Weights of a small mixture-of-experts language model, trained from scratch on English Wikipedia: 8 layers, a variant of SOAP for the experts.
Below are experts of layer 3 (counted from 0) of a mixture-of-experts language model. Rows are named router (the router's row for the expert), gate (a neuron's input weights, with its number), up (a neuron's input weights, with its number), down (a neuron's output weights, with its number) and show model dimensions 0-255. Each number is 128 + 32 x the weight over its row's rms, rounded and kept within 0 to 255.
Before each expert's rows: "comes after" lists some tokens at least twice as common just before its tokens as in all text; "gets" lists some tokens that make up at least twice as much of what it gets as of all text. This comes from a sample of Wikipedia text that the model never trained on. Tokens count by the router's weight.

# expert 3
comes after: " ", " |", "201", "–", "200", "202"
gets: " ", " (", "1", "–", "2", "3"
router [129  98 105 124 154 112 128 103 138 196 138 152 121 211 132 118 145 118 187 165 131 115 132 103  37  77 111 173 128  83 188 109 149 118 161  93 117 178  80 177 105 135 116 135 167 171 143 133 145 142 121  87 108 130 178 123  87 112 176 180 145 119 122 103 108 181 127 179 101 188 128  86 139 125 115 108 189 165 101 138 117 144  59 119 133 115  90 139 154 141 151  67 117 160 147 156 114 178 117 106 137 131 110 127 158  93 145 160  62 141 141  90  94 104 158  90 163  68 110 111 139  94 137 100 132 115 102 124 126  66 149 131 127 101 133 105  74 117 118 184 150 190 127 138  73 119 132 185 151 137 119  87  80 126  82 101 134 154  99 141 193 122 129  91 151  74 146 185 129 138 131  91 137 183  90 136 126  47 110 105  80 157 147  78  94 104 170  77 177 109 172 127 100 178  95 104 172  60 161 139 113 166 168 130 151 119 133 164 158 140  93 173  88 103  98 153 189 143 143 103 148 183 149 107  77 140  86  81 144 173 151 138 147 163 129 149 104 114 156 116 143 112 154 165 162 106 117  90 126  67 152 117 113 153 164 130]
gate1 [139 157 110 126 149 137  76 151 172 122 129 174 106  93 152 157 156 143 141 204 116  20  44 153 139 141 160 187 137 145  71  97 121 128 107 103 138  82 162 101 108 145 121 120 151 148 184 123 118 155 139 128  96 108 132  93 161 154 144 174 186 104  73 197 137 142  90 146 168 133  88 105  70 132 101 110 226 120  90 155 112 185 140 124 118 129 153 126 137 139 108 122 109 162 153 153 146 137 135 177 168 157 118 136 196 123 145 155  79 133 146 117 184 129 155 125 127  81 149  90 116 117 118 135 170 181 151 136 142  89 104 138  69  79 116 121 197 113  97 124 101 198 136 134  99  95  84 145 119 127 117 108 102 150 114 114 138  97 118  62 150 139 161 125  93  98  92 132  83 134 124 148 153 111  96  92 171 152 132 141 177 123 158 157  83 131 132 111 130 112  76 121 145 148 182  80 152  78 145  47 142 125 103  82 183 153 122 106 118 123 131 147 135 186 109 143 167 120  89  95 123 106 133 140 134 139 125 155 106 145 119 171 110 122 174  43 115 100 125 132  94 144 120  70  86 153  93  91 191 152 182  86  62 163 107 147]
up1 [132 129 126 143 146 107 147 105 152  99  99 160 119  66 116 127 141 102 120 105 110 215  94 122 147 155 127 188 179 187 149 129  72 103 125 110  81  74 148 129 143  94 114  77 138 161 128 105 154 132 133 106 116  84  68  95 154 104 120 104 146 138 110 143 132 128  79 135 122 119  62  88 115 176 144 137 177 162  75 122 146 161 127 166 107  83 126  88 146 123  88 145 102 140 116 154 116 151 200  89 169  91 154 152 178 143  86 138 185  82 147 156 119 171 118 104 161 130  99 163 119 205 179 136 116  79 117 102  90 146 153 116  94 188 117 141 126 147 112 183 150 140 133 139  83 110  86 164 143  90 158 136 132  99  99 138 120 211  92 132  45  81 173 139  91 142 162 133 158 100 141 206  86 117 150 136  90 117 147 142 139 110  97  66  84 206  91 135 126 142  79 173 116 126  93 169  44 170 136 122 133 151 161 137 127 159 113  77 116 160 115  88 150 139 141 138 152 155 118 118 118 219  94 143  97 146 167  99 110 135  91 118 150 211 100 145  90 111 123 113 121 116 145  75 181 132 126 116 109 156 113 100 115  80 132 135]
down1 [156 118  87 111 135 132 136 118 129 201  94 147 115 118 104 115 143 180 153 148 112 134 116 142 154 125 144 145 129 158 103 147 157 110 136 121 144  68  89  96 134  99 162 127 104 157  94  64 148 144 136 138  85 151 115 131  81  88 132 124 111 148 162 144 123  87 156 109  31 114 104 136 151 150  82 126  95  95 122  59 119 109 132  91 134 196  81 130 127 128 142 171  95 103 135  97  90  73  48 155  87  86 110 167 151 163 122 147 165 144 103 104 170 182 114  96  85  92 154 169  91  86 163 180 106  83 184  59 177 178 108 105 149 184  77 117 143 122  76  71 104 125 159  97 162 113 118 202 165 151 140 132 149 101 185 114  98 140 182  97 138 118 123 169 164 101 151  79 184 154 116 102 122 154 114  97 148 104 141 120 140 136 141 115 178 128 104  93 165 130 121 161  95 192 116 135 154 121 172 107  91  99 167 126 151  53 155 153 112 133 179  84  99  80  89 170  98  90 144 169 129 177 155  83 124 127 105  89 132 160 128 103 110 109 103 172 125 158 135 126  77 171 168 173 104  84  88 173 110  83  92 173 125 155 151 119]
gate2 [154 129 177 160 150 132 110 120 155 157 171 108 128 184 177 111 206  99 159 160  96 144 164 207 133 148 115 131 126 138 107 133 113  91 136 154 100 131 118 143 143 166 139 135 104 144 129 140 143  97 126 145  82 173 177 115 192 149 122  96 140 128 178 140 158 117  85 104 187 153 167 182 162  75 127 123 135 121 194 141 150 143 137 141 147 145 158 179 149 115 168 132  72 111 170 154 115 149  59 176  85 149 121 164 148 134 131  83  68 142  96 169 130 105 141 118 138 185 167 175  93 106  68  94 156 196 129 119 148  80 101 119  37 150 110 190 128 108 106 117 169 175 115 114  64 147 100  97 124 143  93 101 150 123 110 138 157 132 127  80  66  99 142 132 115 137 102  99 204 198  99  99 138  37 110 138 130 147 180 125 144 121  98 155 126 131 133  67 153 133 112 157 113 166 144 121 150 112 134 137 106 137 133 148  92 133 122 131 168 180 131  88 121 116 120 148 200 168  80 153 153 127 180 160 151 120 132 107 162  90 160 116 152 154 134 119  92  63 116 130 116 107  48  88 138 115 141  96 129 126  69  81 130  72  92  92]
up2 [ 90 133 166 156 106  97 144 110 127  74  92 115 115 192 138 158 123 137  83 166 133  95  89 157 184 152  81 113 139  56 138  77 115 182  97  96 136  97 151 145  89 153 122 184 167 149 118 103 117 131 107  99 116  58 202  79 155 152 137 107  80 129  78 147 149 143 173 156 154 108  66  68 150 151  94 116 135 174 151 117 146 111 125 161  93 128 124 108  84 128  87 126 173 149 100 107 134 132 162 101 198 162  82 133 105 122 139 166 179 160 137 109 173 109 104 138 139 143 117 136 157 132 100 163 132  83  83 118 116 187  83 134 147 100 163 100  79 140 121 130  49 147 138 161 191 163 167  58  90 133 129  99 174 190 132  84 145 150 102 172  95 122  99 124 120 149 111 139 143 109 105 162 210 138 114 104 110 142 115 130  90 141  85 153 120  66 142 122 150 133 118 136 181 128 199  80 136 114  80 152 113  76 102 151 102 141 137 115 166 164  82  73 173 155 164 159 174 122 178 120 134 125 124 173 169 157 127 149 147 141 164 101  95 146 102 126 136 102 152 168 132 111 133 212 118 182 113  75 118 108 129 114  57 107 130 129]
down2 [132 153 158 122 205  92 114 155 140 133 156 164  66 131 122 124 156 129 149 153 162  87 124 154 152 152  82 158  77  99 165 124 138 118  76 139 114 139 134 168 163  89  71 131 107 135 127 162 155  86  97 129 137 197 167 139 135  72 108 135 124 107 129 145 123  93 101  52 109 163  99 173 173 174 123 133 135 163 180 135 182 100 175 115 113 146 115 170  99 145 110 119  29 142 142  78  88 116  62 122  96  77 122 156 166  95 133 144  88 144 134 155 119 124 136  69 165 160 123 149 113 149 144  74  86 112 141 116 142 195 113 117 157 148 162 156 127 148 124 108 113 132  73 178  96 131 114 124 121 150 112  99 154 153 154 130 118 144  43 147  82 142 136 117  89 207 100 111 144  60 120 123 135  82  95 152 166  87 125 101 112 214 126 169 121 150 157 139 126 118 118 124 168 183 113  85 130 125  52 145 111 150 116 126 143 103 113 146  96 152 141 159 101 150 190 121 120  90  82 197 141 155  57 150 122 149 121 100 156 190  88 129 188 121 174 143 170  59 116 131 167 147 116  78 139 138 159  76 126 113 119 107 113  81 107 149]

# expert 7
comes after: " |\n", " of", ".\n\n", ")", " in", "|"
gets: " |", " the", "|", ":", " a", " of"
router [123  54 154 106 133 114 157 108 122 141 118 112 155 175  76  99 122 124 135 185  99  96 132 111  79 135  88 118 140  84 152 129 124 108 123 126 114 130 159 124 144 162 199 112 182  78 176 113 135 183 109 103 140 131 174 132 111 177 155 142 186 126 135 154 131 178 115 105 100 166  96 106 116 161 103 160 132 141 145  67 157  97  69 136 144 121 170 111 140 120 111 127  91 101 129 126 150  94  88 140 116 121 123 101 141  87 123 166  15 146 100 131 148  92 139 104 164 118 121 112 142 137 139 125 149 121 122  77 125 153 127 131  94 147 123 141 125 115 110 201 159 111 118 132  73 111 147 198 136 103 144 154  38 145  89 129 133 133  75 125 106 158 102  99  81 142 205 149 129 126  62 120 111 180  87  72 173  97 105 121  78 110 139 102 159 123 109  76 140 145 134 144 126  81  78 135 187 138  95 115 154 132 146 121 162 115 119  95 117 150 147 142 115  88 152 139 157 100 117  78  95 180 152 127 122 191 102  64 168  83 204 140 166 187  44 131 121 149 185 108 172 218 152 114 139 100 170 158 163 108 154 170  78  89 125 141]
gate1 [146 101 144 152 106 137  85 113  92 142 142 124 147 125  52 157 152  64 134 121  69 143 119 140 145  90 165 172 115 113 117 198  96 132 119  95 228 130 180 104 172 163 131 114 149 142 129 163 100 157 157 144 129 156 181 118 130 172 102  96 152 177 174  93 183 101 129 123  79 114 135 170 169 144 146 168 135 101  87 173 157 128 124 139 122 157 125 130 100 190 144  98 138 188 159 150 103 134 126 143 150 147  91 119  87  76  98 141 119 127 141  95 121 134 154  98  97 140 151 118 144 112 147 115  73 117 132 128 164 118  55  91 133 105 115 157 129 103 195 178 171 181 125 148 139 143  93 124 102 131  94 124 135 151 116 156 100 177 143  99 119 109  44 157  88  96  90 179 104 161  87 139 115  94 123 114 102 130  82 115 101 134 140  80 149 126  78 136 140 138 146 112 128  64 107  43 126  76  96  56 149  46 111 155 146 149  94 185 169  84 147 163  92  48  99 126 151 129 132 164 201 151 106 116 104 107 126 113 126 161 129 170 189  62 143 170 130 114  93 118  86 174 170 111  98 119 101 132 125 143  89 112 106 156 136  86]
up1 [129  70 128 122  90 138 103 161 111 185 125  89  93 150 138 138 160 192 127  44 128 136 149  91  93 152 103 167 119 179 166 204 172 170 123 132 139 153 150  96 185 170  95 137 120 180 185  72 154 135 154 129 117 160 131 151 154 113 124 111 159 163 129 147 146 116  94 144 125  54 131 151 174 109 177 111 123 162 113 160 106 163 155 108 179 130 144 154 146 114 148 138 146  90 123  98 122 105  42 149 195 128  76 105 155 125 162 183  77  78 100 127  99 110  92 154 137 145 173 143 121  87 127 112  64 122 108 112 143 136 136 176 153 168 156 105 194 108 121 166 141 133 114 106 180 103  99 145 143 156 130 214 129 121 101 100 149 123 131 131 122 139  50 104 115 124 114 142  97 184 161  93 105  73 143 153 169 156 123 195  41 147 138 102 122 115  74 118 147 130 196 168 186 105 140 121 104 144  83 145 134  97 110 112 185 146 115  95 156  93 150 113 116 134 161 121 106 176 132 130 181 194 145 152 159 158 112 164 107 156 123 169  84  78 101 117  88 180 135 123 119 142 105 134  84 126  94  91 142 112 169  83 139 133 162 146]
down1 [106 153 154 100 147 123 197 134 126 211 106 140 109 193 173 112 113 135  75 124 134 150 128 166  99 103 172 117  87  96 153 118 125 124 153 177 147  76 142  64  73 151 118 115 109 134  89 129 106 145 191 144 117 106  59 161 143 119 120 105 154 104 171  92  92 135  89 107 109 132 162  63 111 127 119  87 119  61 187 150  95 165 112 119 112 115  61 162 126 130 151 124 113 154  60 110 135  96  79 169 138  78 115 134 119 188  65 143 187 154 137 100 143 107  83 101 145 104 131 122 171 101  88 175 109 124 135 135 143 183 157 148 106 161 140 119  79  98 125  70 141 143 112 106 122 103 149  96 125 125 126 125 141  91 118 131  54 162 153 188  75 150  99 106 204 104  95 157 162 128 160 117 171 125 167 148 178 125 138 138  98 177  88 122 106 126 212 161 141 143  85 146 127  77 123 141 132  90 141  97 162 102 130 123 175 154 198 183 137 116 139 164 138 133 140 138 128 178 141  91 146 130 159 127 119 111 127 101 109 138  74 115 147 101 112 143 186  67  90 156 155  68  55  89 168 154 131 145 132 128  56 111 121  96 117 134]
gate2 [107 109 126 178 155  66 148 167 168 129  93 129 192 142 136 127  90 137 105 144  72 170 125  49  92 160 155 147 119 118 101 140 148 154 142 150 144 143 202 112 125  87 182 145 116 114 165 113 160  94 149 130 117 151 133  91 108 108 110 254 154 100 128 144 111 178 123 142 129 165 135 147 104 133  89  92 196 188 138  94 179 175  92 164 139 135 131 118  86 172 133 129 144 175 103 130 163  64  71  77 144 131 137 123 112 134 105  58 166 153 111  91 135  97 129 157 155 112 118 165 104  63 139 177 105 162 102 152 161 105 108  89 137  67 154 181 152 121 110 129 146 182  89 105 191 150 137 101 104 130 150  96 107 166 124  99 143  83 178  84 110 135 193 189 158 106 129 184 116 136 141 141 125 150 103 122 100 146 120 132 122 171 160 138 125  76 109 147 143 130 164 158 116  67 105 147  76  95 158 148 158  97  83  90 117  74 155 146 134 137 154 108  93  96 179  93  91 131  87 154 102 150 111  68 145 100 124 149 139 103 139 112 164 146 167  73 131 127 136 135 132 106 112 127 147  49 126 135 183 110 165 146 148 191  86 111]
up2 [157 174 106 147 123 160 123  44 103 136 173  97 108  78  76  61 163 150 109 133 133 135 120 148 114  64 142 113 186 128  97 166 160 146 138 106 152 116 130 102  58 128 127 165 165 119  94 219 142 126  98 151 120 120 112 187 170 142 142 123 141 118 187 162  86  71 110 102 120 116 133 134 125 137 148  55 125 174 159 136 140 104  96 118 158 113  66 134 135 119 127 102 173 157 197 131 144 129 142  75 119  83  67 168 153 141 118 114 129  60 173 191 121 169  78 126 154 112 118 140  90 123  56  79 152 159 150 167  95  81 152 121 161  83 133  92 106 121 139 113  53  78 145  96 156  74 137 139 131  99  86  97 113 211 161 142 117 171  99 138  84 185 120 135  86 138 117 132  99  95 167 206 155 138 136 102 130 206  85 121  91 126  87  98 134 106 189 142 136 112 135 156 146 130 124 126 116 112 116  96  90  85 128 130 172 124 132 103 120 149  77 144 120 112 101  92  93 129 143 147  79  92 118 110  90 114 145 123 128 127 156  75 132 136 100 138 124 113 137  87 183 109 141 125 117 190 152 124  74 145 120  93 165  98  71 136]
down2 [108 129  80 141 191 202 104 164  86  69 104 125 159 120 145 141 125  67 118 141  95 178 129  92 155 182 127 115 107 112  94 108 154  81 222 103 122 131 110 174 143 156 112 115  78 135 176 125  91  77 126 194 158 159 161  94  83  91 130  85 143  86 117 109 151 110  50 130 181 120  99 118 133 147 204 108  92 121 137 125  76 184 108 131 135 181  82 152 153 119 171  99 178  78 139 154 114 190 163 180  98 154 154 150 136 159 178 148  90  51 160  98 102 109 170 123  81  82 164 209 128 195 151 134 133 123 177 176 114 117 119 122 181  84 106 108 145 150 154 142 101  90  93 113  78 154 135 112 123  81 128 160 121 132 107 124 147  84 133 120 147 118 124 129 152 110 109 163 151 160 130 192  76 117 130 140 105 181 125 110 150 158 137 121 159 149 111 139 140 165 133 166 143 106  89 136 138  99 146 133 121 143 151 175 133 128 107 144 187 119  72 123 137 132 158 159 131 161 159 157 147 161  93 128 191 144  99 132 143 116 156 179 127 185 137 130 130 117  56  85 137 137 130 153 137 128  82  97  99  62 104 126  83 135 127  99]

# expert 5
comes after: " ", " |", "-", " (", "0", "1"
gets: "201", " |\n", "200", ".", "202", "199"
router [ 72 140 150 164 128  70 129 124 106 208 153 143 158 158 101 124 151 108 100 199 122 113 111 126 113 110  60  95 149 132 104 168 172 182  65 164 139 181  75 139 129 147 178 107 155 175 100 153 144 144 136 123  64  80 120 132  79 141  95 118 107  99 178  92 107 124  92 156 105  97 164 134 124 102 135 107 173 147 123  75 113 198 122 152 155 158 117 107 150 111 140 104 117  70  91  98 111 150 142 132 126 119 151 141 144 116 149 184  78 131 143 140 103 104 132 111 143 155 100 106  97 126 129 150 156 114 120 144 140 108  81 139 143 101  61 108 163  89  67 102 145 142 106 103 135 176 166 239  93 128 138 108 106  59 101 104 147 212 171 144 154 143 119 118 124 158 196 165  95 106 114  81 139 175  95 145 149 149  75 113 126 152 100  91 123  97  98 152 171 110  68 101 173 154 109 141 158 131 108 106 137  96 199  84  98 119 164 138 123 127 115 133 102  87 102 151 193 123 148 109 150 168 143 109 117 110 135 130 132 172 171 101 163 165  46 129 151 155  94  77 141  93 179 156 125 162 165 104 154 136 110 175  94  78  92 129]
gate1 [140 167 153  94 131 116 118 137 139 131 106 113 107 139 181 160 129  73 140  94 100 155 140 122 129  85 123  93 101 158 119 152  65 163 200 126 167 101 153 159 129 141 125 148 140 102  81 119  98 135 132 142 115 169 149  94 110  96 159 117 155  89 174  81 125 148 113 147  66  89  94 138 125 132 142 145  84  67 147 118 109 120 109 151 143 145 130 107 152 145 159 148 165 158 153 118  88 163 144 126 139  83 167 182  81 122 119  85 135 149 104 168 108 145  95 126 133 164 130 142 173 116 143 122 201 102 170 100 130 124 114 132  88 106 140 164 206 117 102  34 175  78 105  47 161 138 130  80 122  51 175 121 133 128 103 148 116  92  60 154  94 157  90 115  58 100 138  81 117 168  92 143 115 149 141 121 105 130 144 119 108 138 138 100 138 143 133 151 163 136 103 146  76 203 106 172 136 126 118 151 125 107 111 146  95 147 142 162 126 151  49 162 153  49 130 154 120 212 135 141 112  35 119 149  87 124 135 143 107 171 183 146 117 155 144 160 141  78 163 128 126 158 121 110 143 184 100 115 207  95  69 119 184 151 128  64]
up1 [128 170 139 140 133 180 184 116  89 132 173 198 121  83  98 105  69 121 141 127 103 192 160 255 110 106 116 128 147 152  88  86 149 104 147 144 152  87 120 123 122 118 120 202 126 113 178 163 160 185 114 159 149 132 109 137 108 178 149 111 149 144 149 143  98 131 127 140 137 145 119 111 138 151 153 145  92 166 151 123 156 104 106  87 151  90 136 117  90 115 144 135 110 142 140 142 116 158 105 127 185 133 169 113  67 122 124  68 106 111  90 180 125 125 113 126  73 138 127 132 115 166 139 167  70  98 135 144 111 117 163 104 143 162 173 126  99 111 187  91  94 188 137  86  91  93 161 148 202 163 187  84 164 111 152 144 100 136 135 113 104  48  90 143 114 112 108  92 133 124 123 115 132 143 110 105 156 109 156 173 141 118 147 138 103 101 154 108 224 148 131 143  74 178 126 142 155 149 111 123 131 146  83  96 129 120 165 111 129 103 143  80 105 149 120 185 143 117 185 115 146 117 158 103 197 145  92 130 157 136 174 127 160 134 117 147 170 135 203  93 165 150  91  51 158 117 105 116 175  88 211 150 128  94 201 157]
down1 [173  64 139 119 117  93 120 120  93 113 155 105 140 136 163 137 169 151  97 189  99 138  91 110 158  65  91 113 103 155 157 136 127 147  89 154 150  73 126 113 142 150 139 134  91 102  92 100 122 166 111 163 102 127 109 185 107 149 122 112 109 153 152 113 136 115 139 118 136 163 119 161 149 131 152 100  64 103 185 122 134 146 107 138 146 129 144  97 178 165 134 188 157 183 179 132  95  36 153 189 180  77  96 134  63 109 131 123  93 112 116 120  88 179 130 159 150 146 151 135 191 118 108 125 147 152 141 118 144 173 111 151 178  95 105 168 151 108 115 108  88 133 137  89 127 134 113  87 127 105  92 209  90 147 115 147 209 211 134 188 107 120 132 103  58  95 123  88 166  91  72 101 165 181 130 162 130 125  88  93 116 153  89 136 115 132  81 131  99 146 172 150 158 177 159  81 140 119 119 160  84  46 199  85 141 112 151 143  98 183 161 114 180  82 120 114 154 160 133 113 147 142 149 146 115 107 126 150 157 152  69  89  98 131 117 114 165 143 158 136 159 128 175 121 135 178 154 106 158 164 104 188 108 167 179 145]
gate2 [121 139 184 145 157  92  79 119 103 152  60 133 119 150 102 143  73 226 166 113 129  45 109 105 140  63 136 117  84 134  83 149 133 145  92 105 102 148 156 140 134 102 122 147 125  92  71 110 167 146  94 117 133  69 161 147 128 161  94 133  88 174 141 153 142 150 186 147 111 106 177  93 147 175 134 162 140 108 176 171 186 109 181 133 150 156 143 124  92 102 130 139  89 119 159 193 136  96 133  74 163  88 129 110 117 121 113 103 107 108 134 133 130 165 193 149 125 109  92 106 150 125 108 138 156 186  91 160 104 132 102 143 133 140  97 119 106 127 130 162  87 120 133 141 164  90 205 143 109 112 160 115 153 158 188 103 151 132 146  79  55 149  96 128 140 108  94  55 101  93 112 122 109 136  89 169  94 138 145 173 116 164 109  71 158 166 105  89  77  95 124 136 189 193  45 121 109 164 122 107  67 158 121 183 201 118 155  50 111  97 187  89 132 129 129 135 137 148 124 130 149 170  80 182 104 155 101 109 120 128 118 137 143 137 151  92 125 142 112 121  98 148  79 102 178 153 133  99 170 154 106 149 113 127 119 112]
up2 [140 159  59 179  74  72 160 114 160 157 176  59 167  65 158 140 105  54 115  74 124 100 121 151 145 148 183 124 131  54 140  84 111 132 105 108 124 113  77 115  85 126 130 144 122 112 131 150 117 156  69 110 165 170 120 123 140 133 119 142 166 126 126 110 227  59 129 106 115 167 168  83  69 129 134 117 173  96 180 123 141 126  71 105 142 127 123 109  94  90 103 130 155 125  93 144 129 173 142  74 158 178 144 138  98 140 146 147 180 124 106 142 112 161  75  85 173 143 132 178 147 102 179 164 118 135 126 157  91 164 139  86 116  95 143 176 150 138 187 160 153 167 154 118 121  84 132 159 100  96 108 137 147 158 127 161  78  78 156 110 148 140  78 148 126 120  73 148  92 155 130 130 112 142 152 157 162 123 140 139 109 129 123 161 130 137 108 145 100 143 139 126  53 111  83 145 108  83 135  99  45 125 105 129  83 112  92 145 209 179 133 129 142 117 128 166  94  92 199  81 111 154 151 156 101 100 111 168 127 117 114  78 174  54 118  92 123  99 201 168 113 126 148 104 139 161 142 137 115 135 104  97 129 104 110 160]
down2 [116 164 124 138  79  64 151 165 101 114 147  60 156  89 139 144  83 111 147  98 141 119  90 222 162 152 132 130 169 160 117 101 171 110  97 154 128 111  91 107 129  91 117 146 123 142 143 107 171 211 129 126 133 158 132 120 105 104 100 150  78 104  57 126 157  97  86 112 103  93 146 175 167 153 118 125  95 148 187 149 129 154  88  94 113 151 129 167  83 155 128 108 163 111 130 124  85 148 105  93 128 149 141 144 163 115  83 150 204 148 127 157  68 139 120  98 111  86  79 182 138  96 201 120 107 169  81 140 117  91 123  82 142 150 119  89 139 148  85  81 128 162 136  99 135 123  96 160 187 100  62 138 142  99 119 174  98 129 146 168 142 128 138  93 134 177  96 125 119 110 109 166 135 167 210 187 109 140  88  92 159  65 135  84 161 199 104 125  72  99 142  75  76 165 148 142 101 110 144 122 126 126 124 141 166 107 167 131 136 171  99  90  61  76 109 203 159 128 109 130 111  95 141 124  98 148 177 146 190  92 105 112  83 157 140 148 139 134 128 120 170 112 161 160  94 102 121 112 116 128 123 154 188 108  73 109]